config = dict(
    n_layer=8,
    d_expert=160,
    n_head=3,
    head_dim=64,
    norm='layernorm',
    tie_embeddings=False,
    parallel_block=True,
    grad_clip=2.0,
    decay_fraction=0.316,
    seq_len=512,
    train_tokens=644400000,
    steps=4536,
)
Below are experts of layer 2 (counted from 0) of a mixture-of-experts language model. Rows are named router (the router's row for the expert), up (a neuron's input weights, with its number) and show model dimensions 0-191. Each number is 200 + 30 x the weight over its row's rms, rounded and kept within 0 to 999.
Before each expert's rows: "gets" lists some tokens that make up at least twice as much of what it gets as of all text. This comes from a sample of Wikipedia text that the model never trained on. Tokens count by the router's weight.

# expert 54
gets: "s", "ot", "ish", " Party", "B", "in"
router,231,188,264,208,220,182,202,167,219,195,190,195,146,215,201,190,193,184,243,245,193,280,271,232,278,183,155,193,221,178,238,154,247,191,292,196,230,166,183,209,238,236,214,183,204,218,204,225,193,177,191,218,204,236,193,220,210,183,240,196,210,231,154,168,227,198,142,185,196,159,209,161,193,237,177,180,213,180,230,162,128,224,185,188,221,206,221,183,211,226,178,205,204,229,189,190,189,223,191,228,207,153,199,168,173,212,236,150,193,190,169,188,163,203,220,231,220,194,174,210,199,228,197,146,259,164,239,186,192,139,213,160,201,228,214,217,150,216,225,196,196,173,197,239,185,200,220,235,145,141,219,184,230,212,193,200,154,166,216,208,201,165,208,188,227,186,204,282,199,228,176,216,197,149,175,176,205,187,160,149,180,205,242,206,198,117,229,174,215,230,195,165
up7,179,167,208,214,221,230,150,195,245,197,231,170,256,189,177,196,182,198,193,175,183,203,188,191,151,183,196,221,252,204,254,196,200,197,238,241,194,197,169,215,181,238,201,193,234,253,224,258,159,181,156,165,223,186,212,189,236,175,178,207,193,169,210,202,191,149,197,119,159,142,191,189,189,190,162,199,211,190,221,197,199,205,188,171,243,184,196,162,188,194,200,202,150,227,150,263,222,150,141,188,227,219,212,224,180,218,200,187,245,276,208,228,160,222,229,244,175,210,151,179,263,199,182,145,247,204,204,197,203,210,248,235,191,203,169,181,173,247,158,224,252,237,173,194,182,139,217,233,152,227,157,213,213,206,191,191,218,182,167,252,199,155,234,151,181,224,158,222,229,186,214,176,217,171,252,194,263,241,160,163,212,179,209,217,211,193,241,181,178,204,206,227
up8,227,207,195,206,186,185,222,187,195,203,239,171,167,281,226,131,206,233,179,190,171,216,200,155,250,246,185,246,227,215,245,227,201,258,182,183,222,156,193,204,231,262,203,166,243,141,169,226,184,205,159,279,178,182,205,179,153,188,226,182,284,272,181,217,151,206,180,214,201,180,184,156,204,269,207,147,225,166,231,197,194,192,200,183,205,199,196,165,212,221,213,177,240,180,218,188,206,170,238,218,191,232,179,187,175,179,242,204,205,253,193,202,182,214,213,185,204,185,240,152,188,138,180,207,270,174,214,182,181,124,178,192,189,171,189,242,217,153,260,238,193,209,172,246,195,171,188,167,200,180,198,197,261,228,213,227,188,166,206,219,213,161,184,196,206,174,232,217,216,233,197,234,183,193,197,179,153,192,239,224,206,209,221,209,214,155,174,179,245,220,215,191
up9,229,184,237,227,238,184,262,174,254,133,169,124,233,205,248,230,135,160,180,195,175,205,137,211,210,196,179,235,190,155,189,115,205,212,244,238,179,187,179,202,211,219,182,191,158,188,209,224,209,167,183,216,116,212,173,195,200,227,187,208,195,187,140,185,145,215,171,236,197,175,159,172,188,261,170,184,218,206,189,212,204,236,174,206,255,222,252,177,200,166,204,193,218,229,204,177,220,218,165,205,195,155,249,180,178,253,223,201,171,197,224,205,199,231,225,184,216,185,225,170,155,208,153,198,197,243,168,162,207,190,233,197,176,145,233,236,205,221,207,173,230,233,143,209,172,181,187,216,184,221,230,169,242,193,241,222,249,160,229,181,174,172,188,157,212,224,199,199,231,187,217,218,215,188,160,198,147,209,226,154,200,223,204,174,191,207,192,211,191,202,257,136
up10,210,239,160,184,201,200,228,129,209,201,170,125,156,225,192,215,211,165,205,174,247,203,195,227,224,242,141,205,200,226,207,160,188,203,197,176,221,229,193,222,177,212,153,232,182,225,194,179,241,229,238,164,264,194,153,169,205,190,218,233,183,197,158,202,194,203,269,172,182,217,239,178,195,179,160,259,250,201,209,141,220,148,179,221,223,196,164,191,201,160,252,186,234,215,162,167,120,181,218,224,222,242,186,205,161,149,261,187,209,212,183,198,153,248,222,173,163,185,189,207,208,196,203,197,216,156,235,194,170,197,164,189,196,192,218,215,189,270,220,197,218,153,175,152,216,161,165,216,202,185,232,183,224,215,143,213,171,174,181,237,201,225,227,223,166,185,235,193,170,259,184,187,223,204,234,246,212,221,156,195,183,229,178,242,205,215,232,163,178,254,158,190
up11,195,252,281,205,213,146,209,206,193,253,210,215,189,225,219,217,215,258,205,240,198,187,263,185,233,177,212,182,177,181,221,195,201,168,182,219,219,204,133,183,221,183,193,171,220,173,254,181,160,235,194,162,229,127,193,176,198,196,200,124,232,222,217,133,208,182,215,121,116,203,173,200,229,135,205,164,183,170,215,214,193,217,194,208,188,215,197,220,209,236,200,200,237,225,236,236,203,169,203,184,264,164,209,189,225,216,228,203,286,201,189,165,197,212,220,177,184,223,183,204,199,203,191,165,201,157,256,171,233,150,211,163,181,237,174,199,192,202,244,162,220,190,231,175,183,173,179,226,173,225,248,165,227,175,173,181,180,157,209,216,174,182,253,190,223,182,249,262,214,212,225,214,181,241,186,166,192,180,213,227,171,228,192,248,184,217,182,160,203,167,184,212
up12,215,184,197,179,189,231,154,173,207,204,158,240,246,184,199,183,215,160,214,200,188,199,212,226,219,201,245,181,264,155,186,243,252,201,191,191,213,226,219,191,212,173,219,147,217,174,178,199,218,190,166,158,149,239,205,314,185,189,184,174,233,259,251,192,228,256,229,154,213,231,196,178,238,311,201,137,181,256,188,193,216,224,186,191,226,146,239,194,209,178,178,175,208,190,238,191,218,185,249,199,215,215,219,201,164,196,207,205,142,197,152,195,156,220,272,215,189,202,200,168,219,196,216,162,185,186,252,139,213,174,193,235,192,149,215,131,187,187,197,142,184,225,206,254,190,197,177,187,198,187,220,198,186,213,182,159,240,202,216,216,217,179,215,195,196,185,204,262,206,211,182,177,179,220,228,234,237,152,201,210,206,212,208,184,195,181,228,171,207,227,179,236
up13,245,146,216,201,229,190,186,190,185,196,213,196,150,247,162,232,221,173,209,232,217,247,144,205,154,227,166,164,211,164,227,193,227,154,201,172,179,232,155,240,214,159,156,197,229,191,150,183,222,180,175,265,137,277,177,204,252,204,229,165,251,223,173,223,184,229,219,216,225,184,224,168,179,270,229,190,223,209,203,234,189,220,175,191,213,234,272,265,196,231,189,235,170,199,168,206,159,220,244,242,196,179,280,224,231,226,182,229,160,180,229,211,199,206,209,216,204,164,141,228,154,235,166,184,238,192,192,181,195,223,214,153,224,244,152,153,185,197,172,231,224,174,189,189,197,206,215,203,175,172,256,186,162,236,246,173,174,205,214,204,196,214,184,176,179,205,185,196,191,199,199,170,200,214,185,221,181,195,209,167,161,211,203,202,195,170,281,161,221,200,210,185
up14,235,165,200,181,238,226,211,187,144,190,187,197,189,238,221,221,179,216,184,184,155,215,191,221,159,219,172,194,250,196,198,169,186,213,213,211,202,178,215,187,205,221,147,179,187,202,192,227,141,229,260,181,273,230,187,185,271,184,244,105,153,173,202,198,134,173,185,200,231,199,154,213,212,220,215,183,218,192,248,194,220,187,167,212,182,186,223,201,197,231,196,148,219,193,160,200,188,196,171,206,168,188,228,153,174,239,248,201,208,207,204,189,211,185,211,142,223,200,233,274,189,183,220,195,216,203,265,228,243,211,215,126,189,190,202,183,177,228,201,171,213,154,258,191,182,166,219,170,223,208,233,231,206,175,205,172,212,140,206,243,153,150,221,238,228,208,185,245,201,214,190,203,157,205,174,219,181,177,189,158,168,194,159,238,227,224,238,277,142,199,161,168
up15,232,197,175,225,180,211,209,172,186,199,163,226,154,223,206,197,166,178,237,209,208,245,206,144,222,133,190,170,207,136,245,172,233,158,247,184,222,158,201,206,172,168,244,234,204,216,205,215,211,149,168,173,208,184,239,181,238,207,238,269,192,201,213,204,217,172,182,156,116,216,265,225,198,143,186,163,152,219,195,152,182,216,240,192,204,233,226,233,152,216,200,213,196,242,163,192,264,197,159,212,216,189,184,214,199,180,263,172,232,196,189,187,250,251,207,240,218,191,223,224,220,202,208,218,260,177,203,206,205,213,178,184,216,162,189,173,221,172,242,216,232,167,225,262,193,224,173,221,194,216,193,204,181,179,209,285,197,184,198,227,164,170,213,179,189,214,181,230,213,202,244,192,242,222,252,227,216,129,218,187,203,218,184,216,226,195,181,238,211,252,261,208
up16,216,168,239,196,209,227,155,212,188,214,175,177,216,215,187,199,241,218,216,206,176,229,203,244,253,197,194,239,153,241,197,201,209,240,199,224,150,173,124,240,212,209,239,230,199,184,200,133,153,180,188,145,191,143,188,198,177,215,229,210,136,154,161,199,179,237,161,191,195,174,175,228,195,261,222,183,213,201,188,239,188,191,186,150,163,231,229,187,179,194,189,196,169,179,201,216,160,217,191,192,208,185,199,196,213,199,219,249,137,127,182,171,230,209,231,178,195,167,251,218,225,210,213,197,186,184,158,184,192,241,241,227,234,259,175,223,171,251,215,211,253,210,212,234,212,192,190,203,243,211,198,245,254,178,159,189,178,180,222,185,162,174,261,214,180,208,198,206,199,272,157,220,228,146,209,185,230,223,214,158,226,247,220,206,222,176,194,217,139,172,162,130
up17,191,248,200,175,192,124,157,221,200,232,157,209,173,209,208,192,185,190,191,219,237,180,235,197,257,196,196,173,233,214,224,140,178,197,172,279,210,190,194,247,200,181,188,133,242,201,236,183,166,224,183,178,198,238,215,169,211,195,193,217,204,256,227,171,199,180,175,157,202,146,205,201,239,175,189,185,174,219,218,201,237,238,129,225,160,174,226,235,217,255,190,165,227,198,166,221,164,185,148,195,170,214,195,178,131,225,228,170,230,159,172,197,190,168,214,148,196,205,135,204,245,210,243,207,213,246,227,189,200,194,172,220,200,222,154,202,205,153,258,208,199,163,225,250,170,219,212,159,191,202,194,220,224,175,181,162,184,154,229,211,179,153,198,256,264,186,214,254,175,234,206,214,202,179,183,220,130,160,248,244,205,195,239,205,224,210,182,195,197,226,203,174
up18,275,219,194,183,201,243,170,175,227,232,201,140,203,180,190,257,201,217,232,219,216,239,205,198,223,162,190,205,174,218,212,215,241,173,213,225,207,215,198,171,217,176,208,225,175,160,173,179,187,194,215,190,178,161,140,194,222,234,187,202,164,196,196,244,201,173,168,239,189,171,206,168,184,237,148,156,184,232,194,220,168,200,233,161,188,185,203,238,249,236,169,189,190,204,220,193,149,187,167,170,227,234,197,221,218,277,220,205,218,183,180,142,210,261,209,189,267,179,127,184,247,210,161,135,257,141,227,214,210,193,192,220,252,216,175,206,185,194,174,148,190,206,217,171,211,157,136,232,188,215,206,228,178,217,136,247,219,217,254,201,210,248,219,209,201,181,220,224,180,173,189,247,233,194,196,132,163,213,186,181,190,154,185,196,155,184,224,176,186,258,209,164
up19,288,198,218,198,210,237,195,207,268,237,206,249,177,172,191,140,252,188,214,206,176,190,254,203,178,237,230,200,202,238,200,189,190,195,173,198,174,175,179,237,213,202,192,204,173,229,175,208,204,258,155,215,198,213,220,245,265,169,173,218,200,264,191,205,176,224,178,177,189,210,200,236,189,175,133,208,194,247,172,247,212,224,218,195,193,213,231,180,221,174,186,173,252,164,207,268,224,171,210,167,179,220,240,163,187,210,212,179,203,191,215,232,202,180,219,219,257,253,199,187,238,236,256,189,242,228,206,178,185,199,212,170,197,188,188,161,172,192,233,169,161,170,204,153,210,285,178,221,195,219,202,243,184,207,164,189,209,132,176,268,133,137,208,189,225,174,231,207,178,207,184,162,168,186,185,197,152,175,213,171,186,184,213,250,191,177,181,140,190,228,207,167
up20,181,202,141,177,202,202,195,195,188,177,245,186,173,207,225,234,187,221,198,194,164,215,200,166,249,230,198,209,210,232,193,196,227,188,156,236,184,270,209,205,186,161,186,247,156,179,206,206,192,225,203,218,197,156,288,140,163,202,217,263,244,176,221,151,202,171,145,211,229,211,224,213,180,190,169,201,218,141,179,221,139,252,203,225,233,184,235,223,166,162,196,170,208,211,218,173,186,183,226,259,220,120,184,237,152,212,179,213,200,189,179,168,216,222,208,253,207,198,150,157,158,147,190,215,229,205,189,212,124,207,184,203,214,195,216,220,211,177,210,238,199,180,176,232,142,218,208,158,216,203,211,206,219,196,196,203,257,190,237,212,186,188,204,230,219,186,217,231,188,195,126,221,188,211,188,181,133,171,201,226,208,218,180,250,251,189,164,145,165,175,224,266
up21,189,244,197,222,210,246,193,188,193,222,204,154,246,193,207,206,201,164,166,200,215,237,202,250,217,210,195,207,153,193,216,188,185,241,207,203,208,207,200,218,211,199,273,192,169,260,182,155,190,151,255,233,156,205,271,181,170,196,244,145,214,216,165,192,218,157,230,217,195,186,204,193,206,161,232,200,203,218,224,210,187,230,171,215,206,244,125,195,182,175,203,180,202,234,213,132,245,179,195,136,216,168,202,181,245,222,226,189,147,247,175,206,150,169,198,229,190,198,180,256,196,152,205,195,177,254,204,209,211,180,270,205,232,210,112,197,172,183,168,185,199,202,210,253,217,183,178,207,162,185,183,210,271,199,173,200,172,211,187,194,217,200,226,231,167,187,149,126,218,216,202,185,164,191,244,158,191,158,202,235,231,209,258,156,187,200,183,175,179,149,213,231
up22,197,165,207,218,198,160,190,202,209,206,198,198,224,245,232,213,158,167,190,255,216,194,160,210,214,206,187,208,207,198,115,180,202,180,139,171,209,196,168,202,263,217,177,201,263,177,244,254,180,153,180,166,199,250,172,217,161,220,240,201,232,205,139,174,235,196,158,242,214,214,155,238,210,186,193,223,154,189,270,183,174,216,199,211,238,180,199,195,228,192,209,222,176,212,201,206,175,249,205,185,164,159,210,194,216,145,208,233,170,189,215,183,231,158,217,263,183,212,217,220,221,157,203,137,154,202,155,165,210,153,289,189,153,232,203,235,172,181,174,221,212,261,204,179,196,239,225,228,219,164,224,219,211,181,208,176,196,216,234,242,166,162,196,197,184,181,202,269,247,184,182,209,144,150,201,179,151,213,205,176,229,226,224,177,198,214,211,166,238,171,179,210
up23,213,176,217,200,177,136,229,192,221,180,196,274,197,213,166,187,240,249,219,188,180,188,203,192,205,186,228,172,218,203,170,210,163,145,188,166,196,143,171,185,208,211,212,198,217,216,182,190,210,151,187,228,188,284,139,222,260,219,218,223,210,223,207,177,203,215,160,211,157,204,216,164,188,187,172,209,174,229,242,167,221,204,235,204,181,184,139,189,205,143,199,206,158,216,225,176,189,266,124,214,226,228,257,190,229,165,128,154,209,209,184,190,182,219,223,221,227,215,205,203,168,222,222,187,164,204,205,181,219,246,235,225,186,221,171,209,150,224,245,178,180,182,191,237,159,186,166,228,164,205,172,225,232,174,159,212,165,247,188,191,182,191,218,264,197,191,174,199,252,262,181,191,205,194,251,258,137,187,184,171,218,178,214,207,234,246,194,164,158,215,261,202
up24,223,185,244,239,239,206,281,236,191,183,265,201,215,215,176,194,172,201,213,211,194,220,225,216,203,196,218,258,202,220,240,236,258,154,181,185,212,223,225,148,222,226,205,175,255,198,238,233,210,182,190,164,158,183,217,206,151,181,252,230,176,225,175,223,201,192,205,227,175,213,190,195,206,197,147,211,201,274,201,157,189,203,209,158,183,190,208,222,214,171,214,178,174,234,180,194,164,210,236,217,173,243,184,220,194,198,224,198,207,191,151,209,187,233,180,180,176,238,221,199,197,204,243,227,240,221,196,108,229,226,163,155,217,127,185,174,193,213,195,208,208,162,152,224,220,193,176,216,220,153,144,167,188,124,217,203,227,169,227,198,205,206,268,136,174,151,200,240,175,162,205,192,215,242,224,143,226,186,228,166,158,199,241,199,176,190,189,186,181,250,193,139
up25,197,200,233,191,239,158,177,226,206,199,228,212,196,180,195,222,200,202,201,204,223,282,223,157,251,172,153,196,222,221,247,173,192,147,195,236,190,165,176,205,218,221,134,191,187,229,177,199,195,217,190,225,241,215,230,204,250,217,205,221,253,229,185,193,230,170,158,177,262,137,184,170,210,180,185,202,251,193,207,228,200,243,210,195,234,175,195,236,180,185,175,130,230,194,217,180,156,229,176,213,227,140,170,152,194,190,184,234,218,206,214,189,167,220,253,209,179,198,234,215,128,191,155,232,226,207,203,176,227,227,225,219,181,276,200,210,198,222,175,152,279,209,169,232,140,200,227,223,228,220,168,213,211,203,246,214,185,193,178,177,188,156,178,180,197,178,136,195,205,189,239,254,224,201,200,139,170,198,179,171,127,200,214,197,165,221,138,193,190,235,199,225
up26,218,167,183,152,194,196,129,197,199,219,220,217,217,221,179,205,188,210,241,187,174,248,242,183,203,190,237,195,253,222,216,160,189,218,163,224,184,151,144,234,171,269,185,212,235,185,242,186,215,132,173,181,207,212,179,203,176,156,200,211,237,214,156,187,185,175,187,112,209,150,227,166,174,225,240,188,178,182,177,201,224,183,160,170,193,182,264,227,199,194,152,157,219,149,221,175,187,218,169,194,233,210,221,194,219,161,217,217,176,210,186,208,173,226,218,215,210,199,208,214,220,201,218,133,212,175,222,245,262,207,174,242,170,196,201,179,200,239,174,197,179,234,154,183,157,221,120,180,181,200,203,197,219,188,213,220,196,213,201,226,285,206,241,187,228,174,182,150,270,195,205,194,155,183,149,171,209,185,215,166,230,229,262,202,181,222,237,230,199,247,242,183
up27,245,229,215,185,213,183,205,253,213,196,199,197,263,190,214,184,205,227,220,195,258,215,249,241,235,176,197,196,216,191,212,134,204,157,177,254,239,177,208,197,212,198,236,190,199,194,159,214,232,242,189,231,221,175,234,154,189,233,212,185,247,202,200,135,169,226,190,175,199,173,223,207,226,217,170,193,184,218,220,206,190,227,203,247,179,187,220,192,180,162,193,169,186,207,178,163,207,176,203,178,250,199,182,159,219,98,227,194,181,182,153,186,201,221,189,209,230,246,184,214,171,189,229,197,279,160,224,155,172,156,201,178,258,219,160,238,195,205,199,233,173,236,208,156,224,226,235,158,173,146,199,231,251,235,168,217,192,154,191,210,177,197,217,206,188,182,203,164,210,222,222,176,222,138,210,269,110,183,154,193,171,197,240,163,213,157,212,145,161,193,183,209
up28,207,190,197,205,238,172,205,190,255,261,128,182,172,207,162,153,181,211,163,264,171,230,146,217,203,180,173,204,181,216,228,226,144,249,261,209,169,188,200,211,249,252,192,235,169,197,225,191,230,180,214,267,260,146,220,236,246,171,217,201,190,262,233,179,274,212,226,194,179,179,218,207,225,186,223,200,189,157,207,192,174,128,190,195,188,200,237,209,206,189,165,131,212,259,155,170,197,197,190,209,210,217,215,230,196,192,187,186,164,259,208,183,200,218,215,236,220,220,202,199,206,221,186,151,190,176,210,246,211,242,185,154,198,208,251,192,213,205,199,171,190,165,213,215,177,220,148,226,127,241,219,181,226,165,186,205,217,228,191,178,189,198,196,191,203,183,182,253,176,275,234,187,186,158,234,173,191,235,223,184,152,197,157,228,185,172,189,167,209,189,173,178
up29,182,207,205,194,275,189,222,201,194,277,232,251,187,218,242,194,215,184,191,253,142,229,207,192,197,191,198,218,225,206,233,272,147,227,262,169,210,194,244,240,224,192,185,202,198,207,123,161,162,170,217,175,177,173,193,151,289,190,239,174,173,199,185,204,212,229,176,149,183,239,200,187,202,190,183,227,207,184,177,188,203,187,194,200,218,200,203,175,220,137,228,170,158,178,167,167,225,181,154,229,140,206,222,202,181,185,169,161,217,194,243,196,186,215,178,196,210,218,156,174,249,238,207,169,193,229,227,207,184,204,217,201,186,229,195,136,192,170,179,210,208,208,172,174,209,190,202,199,202,195,255,191,170,185,222,256,218,236,193,220,136,220,232,211,165,256,188,188,220,254,160,218,231,192,200,237,177,189,107,279,227,219,223,209,232,209,174,172,194,212,190,195
up30,215,287,203,154,170,200,200,214,179,231,164,191,207,213,216,222,143,237,220,245,222,198,186,237,197,200,190,147,256,175,199,190,235,240,247,195,251,210,171,174,183,193,235,152,185,125,161,222,218,206,153,193,192,174,180,186,173,204,235,231,238,149,189,214,204,208,158,225,237,202,245,166,220,193,185,216,187,203,232,209,193,141,185,184,221,222,208,189,207,196,229,235,264,191,195,173,157,167,202,234,232,238,188,176,223,171,212,213,158,199,147,169,167,187,170,249,187,230,176,183,187,252,247,196,190,127,217,141,188,216,232,238,229,164,229,196,150,220,209,203,194,202,197,181,192,173,192,224,178,164,227,204,159,211,230,155,194,221,225,204,183,209,195,222,240,178,157,214,184,186,160,257,189,174,213,124,207,237,216,231,209,284,173,174,167,190,195,215,243,223,154,187
up31,188,172,187,238,221,254,192,232,137,223,219,198,155,152,154,150,202,176,180,195,227,241,182,193,194,226,218,180,243,206,229,231,218,201,229,188,226,206,128,195,223,222,175,217,212,228,201,213,217,232,175,153,227,247,204,192,176,173,232,226,234,193,207,225,216,219,191,158,176,146,203,165,206,243,187,144,200,197,197,188,189,180,176,218,194,166,222,197,239,224,214,297,173,227,205,195,173,230,182,211,245,179,217,137,220,147,224,172,202,221,139,229,180,237,193,233,277,194,239,163,177,135,207,172,190,230,211,214,229,236,233,222,197,184,160,139,178,196,160,204,181,166,175,180,169,202,188,169,184,190,236,173,184,174,178,232,234,204,177,225,208,192,161,236,172,212,197,211,157,202,214,234,228,179,223,202,233,201,280,199,150,212,207,252,249,212,261,188,167,169,192,232
up32,236,164,231,189,209,196,183,224,174,195,226,241,220,216,205,100,195,181,210,213,135,227,220,217,228,169,215,229,272,146,214,198,228,197,223,161,215,218,237,240,199,209,198,169,195,207,192,204,248,141,189,249,223,211,197,148,217,223,188,172,212,193,223,247,241,201,249,202,181,212,181,199,182,224,181,198,276,164,227,188,184,180,196,171,185,200,249,188,251,241,230,206,191,238,221,231,131,235,201,196,187,182,166,217,190,176,218,140,133,226,224,204,187,188,170,188,190,206,224,219,149,239,226,170,214,272,227,228,243,169,208,144,222,202,225,144,166,174,224,192,211,209,174,204,217,194,164,183,202,224,150,223,214,217,184,198,172,178,283,187,209,174,209,237,174,191,198,239,197,212,157,203,231,182,135,199,192,232,169,171,173,159,216,191,231,220,228,178,196,250,156,219
up33,223,197,199,193,196,212,175,233,205,208,188,167,226,219,186,217,189,193,203,164,241,282,177,203,181,199,199,168,188,213,193,233,151,216,196,239,239,238,219,197,156,180,217,202,231,193,227,156,213,146,161,203,211,214,178,175,156,248,240,202,189,198,219,115,170,229,235,206,181,214,181,131,200,210,165,208,159,189,227,300,206,177,148,202,292,247,194,196,207,221,183,201,150,232,186,179,193,106,266,169,159,165,239,213,185,225,243,183,147,207,251,215,211,225,255,239,212,202,224,201,185,198,187,153,252,199,199,204,184,209,223,179,171,192,182,196,171,241,177,223,216,223,175,189,221,151,228,227,240,207,198,228,226,193,201,217,201,182,210,179,181,193,190,200,206,177,210,264,184,203,204,201,230,173,173,196,128,205,212,214,189,199,241,228,201,218,193,141,190,225,140,186
up34,156,205,228,197,274,225,189,206,213,211,164,197,236,243,203,231,214,193,239,269,184,240,249,145,211,177,202,242,250,170,199,173,197,193,197,216,237,161,212,226,228,218,213,217,184,199,202,227,260,255,153,170,220,176,167,223,185,158,161,180,199,152,231,218,218,158,185,195,208,246,238,162,192,258,235,199,225,172,263,231,205,229,226,200,155,176,171,203,217,183,211,188,249,154,181,211,144,239,147,200,215,197,192,207,193,181,223,232,218,213,201,215,202,257,148,177,164,156,169,230,273,223,164,181,230,156,249,161,225,206,244,242,196,197,227,200,196,224,220,225,216,152,204,212,199,213,133,149,170,160,224,216,206,203,207,185,240,239,183,202,208,176,225,195,197,220,188,174,221,186,184,186,205,189,279,190,166,138,164,201,223,211,224,215,186,186,196,162,196,195,156,208
up35,217,219,204,185,187,216,167,195,217,221,190,132,205,241,225,198,215,180,240,192,215,254,212,170,177,211,210,258,169,207,248,186,201,218,227,202,202,211,215,210,157,221,162,169,263,211,194,181,210,201,117,209,256,255,218,142,212,196,183,165,167,240,188,249,187,170,246,205,211,123,234,203,158,249,233,206,189,221,216,194,180,261,209,208,247,181,184,218,190,208,211,166,215,201,245,251,218,238,218,164,211,217,202,220,166,200,161,232,223,195,149,167,216,186,190,247,172,252,234,162,227,205,157,159,196,170,196,196,210,191,168,206,165,200,184,196,209,206,219,191,165,195,186,161,196,243,189,187,229,155,188,141,219,246,262,202,197,188,151,219,135,204,157,189,237,176,182,268,179,179,214,190,207,162,221,187,200,147,134,202,224,163,145,196,189,232,228,232,222,226,173,214
up36,200,172,186,244,158,160,204,184,177,182,197,224,181,171,163,184,191,228,186,218,250,181,236,238,186,211,148,199,205,159,212,230,191,148,144,194,200,200,236,213,211,212,202,161,136,199,210,181,194,228,220,166,218,200,256,190,225,218,203,240,155,122,220,203,243,155,171,203,203,142,215,216,208,218,162,236,238,189,190,200,229,187,176,197,189,177,182,182,203,241,168,167,184,192,224,168,153,184,204,181,231,233,159,175,214,155,232,222,233,190,191,209,178,169,231,183,173,246,247,270,189,185,195,156,190,234,195,178,249,187,239,170,304,193,202,215,196,234,191,204,207,144,241,231,192,198,167,187,200,197,234,202,208,249,203,164,204,136,205,197,215,201,201,174,287,223,201,249,198,250,222,250,171,182,210,161,205,153,206,200,214,234,173,215,223,128,211,175,174,152,209,212
up37,214,179,247,188,250,124,209,210,153,184,179,198,236,240,219,233,194,189,216,167,190,188,193,174,205,221,176,184,200,242,146,215,148,158,228,192,211,192,171,223,204,215,190,130,231,174,190,193,191,152,161,185,205,228,152,200,212,188,245,213,215,155,201,175,164,151,213,168,227,201,140,290,198,223,220,210,271,219,186,237,175,197,196,193,223,200,199,188,195,223,234,213,181,235,195,199,200,242,215,233,196,243,220,191,188,204,206,210,187,222,176,192,189,229,150,192,178,249,226,206,177,199,216,236,222,183,163,152,202,214,247,187,162,206,194,181,192,229,205,217,211,235,229,252,224,199,214,166,242,224,190,169,229,195,198,228,256,182,214,186,204,148,163,188,132,256,133,189,235,159,202,264,190,221,303,212,173,195,180,184,162,220,232,224,207,149,212,212,244,164,231,194
up38,241,200,238,217,249,180,214,191,205,256,184,207,220,224,207,188,169,149,236,244,189,147,236,220,241,151,246,193,204,184,225,253,181,134,198,177,223,224,216,199,179,174,239,144,184,174,156,197,163,172,217,161,201,206,197,204,249,160,178,190,134,243,237,159,163,198,211,191,188,202,184,153,188,157,193,216,183,193,202,154,238,197,163,179,173,227,162,164,165,195,172,239,261,187,257,204,231,185,245,222,152,225,206,172,219,165,137,218,222,273,184,224,175,218,235,153,175,218,212,181,249,235,201,152,224,208,188,246,257,155,227,147,192,201,191,204,202,190,225,172,203,234,205,215,189,153,219,211,172,213,182,159,217,246,246,214,159,245,258,194,197,220,196,239,206,235,169,230,224,232,164,215,206,211,218,218,218,172,216,194,193,199,207,213,184,231,219,213,202,145,188,216
up39,244,144,233,172,173,192,176,186,188,216,152,233,195,221,144,238,207,182,207,207,229,264,198,197,192,211,191,219,216,166,250,173,239,190,227,178,214,210,157,204,237,234,180,221,233,256,182,236,195,186,231,261,175,138,241,185,205,210,243,197,195,224,213,217,162,203,222,171,208,201,206,184,198,173,159,181,236,144,218,207,189,230,184,185,241,236,219,189,233,200,206,151,202,203,230,166,171,141,220,209,206,192,164,181,200,235,201,201,136,183,171,252,190,232,214,257,226,198,146,221,174,237,177,223,203,140,199,198,170,225,162,187,277,195,201,212,147,224,212,152,227,191,174,167,208,237,134,230,182,159,207,166,244,209,170,208,230,166,244,189,203,208,201,154,230,224,164,212,190,219,174,221,186,135,203,143,238,214,192,182,183,173,196,281,200,165,218,218,201,144,216,204
up40,216,163,222,199,215,155,245,214,258,216,167,170,165,198,228,206,209,214,213,229,208,267,235,200,208,195,227,190,195,197,237,219,218,212,207,225,227,170,214,164,207,173,193,227,218,216,246,180,172,185,207,175,181,220,176,129,230,175,183,139,209,235,206,178,231,198,156,197,194,215,181,166,242,189,146,200,271,151,177,161,194,194,286,236,189,270,218,164,224,217,226,202,183,187,189,212,178,175,216,238,178,196,209,211,210,227,158,194,220,243,157,179,165,175,273,216,167,212,187,234,196,244,203,191,163,220,191,134,235,230,210,158,178,162,211,209,236,237,183,149,168,166,108,223,208,206,214,163,178,183,172,162,177,221,174,185,185,190,172,237,197,195,208,163,181,164,228,160,225,194,228,222,230,222,211,232,215,217,149,217,188,257,172,164,203,220,197,221,232,204,122,189
up41,215,189,212,193,196,186,173,207,222,178,149,220,193,208,154,194,186,188,174,270,192,171,245,260,206,170,290,168,244,197,165,196,231,235,226,154,227,227,159,172,204,254,241,206,233,188,237,184,142,206,229,193,197,175,189,211,197,179,187,242,237,175,133,179,216,196,238,204,204,216,197,202,162,198,200,137,171,174,186,210,138,219,163,195,225,251,205,253,257,200,182,240,255,225,161,188,202,191,181,228,203,259,207,183,209,177,239,205,217,141,227,184,146,238,220,196,191,170,222,199,197,250,221,197,198,176,122,210,187,207,192,162,211,215,223,242,204,213,214,227,194,209,220,242,184,201,217,184,243,149,153,177,211,267,243,222,209,224,199,168,221,182,228,179,225,211,230,185,196,245,186,206,191,209,192,227,192,227,189,128,198,174,183,223,188,134,147,170,189,175,189,170
up42,203,200,244,206,202,208,148,249,221,258,192,217,168,193,211,158,200,207,203,269,222,230,166,232,214,150,143,202,184,183,205,148,226,157,229,119,206,190,184,227,164,194,192,172,214,194,222,233,237,231,217,154,171,228,212,211,181,238,185,199,203,205,230,199,132,202,245,140,185,203,108,228,130,208,218,188,228,226,149,215,189,211,204,203,194,221,228,247,200,189,164,184,170,221,207,173,212,191,246,225,180,173,196,202,176,138,202,227,209,181,175,205,176,234,258,172,213,146,193,239,233,196,204,188,190,251,190,151,214,209,183,185,225,230,246,192,240,214,153,252,159,218,215,174,204,191,185,251,171,222,165,226,163,247,202,181,224,171,223,163,195,170,171,242,229,217,240,220,206,215,179,241,193,217,169,160,149,238,169,172,181,204,195,160,181,202,173,162,228,214,214,230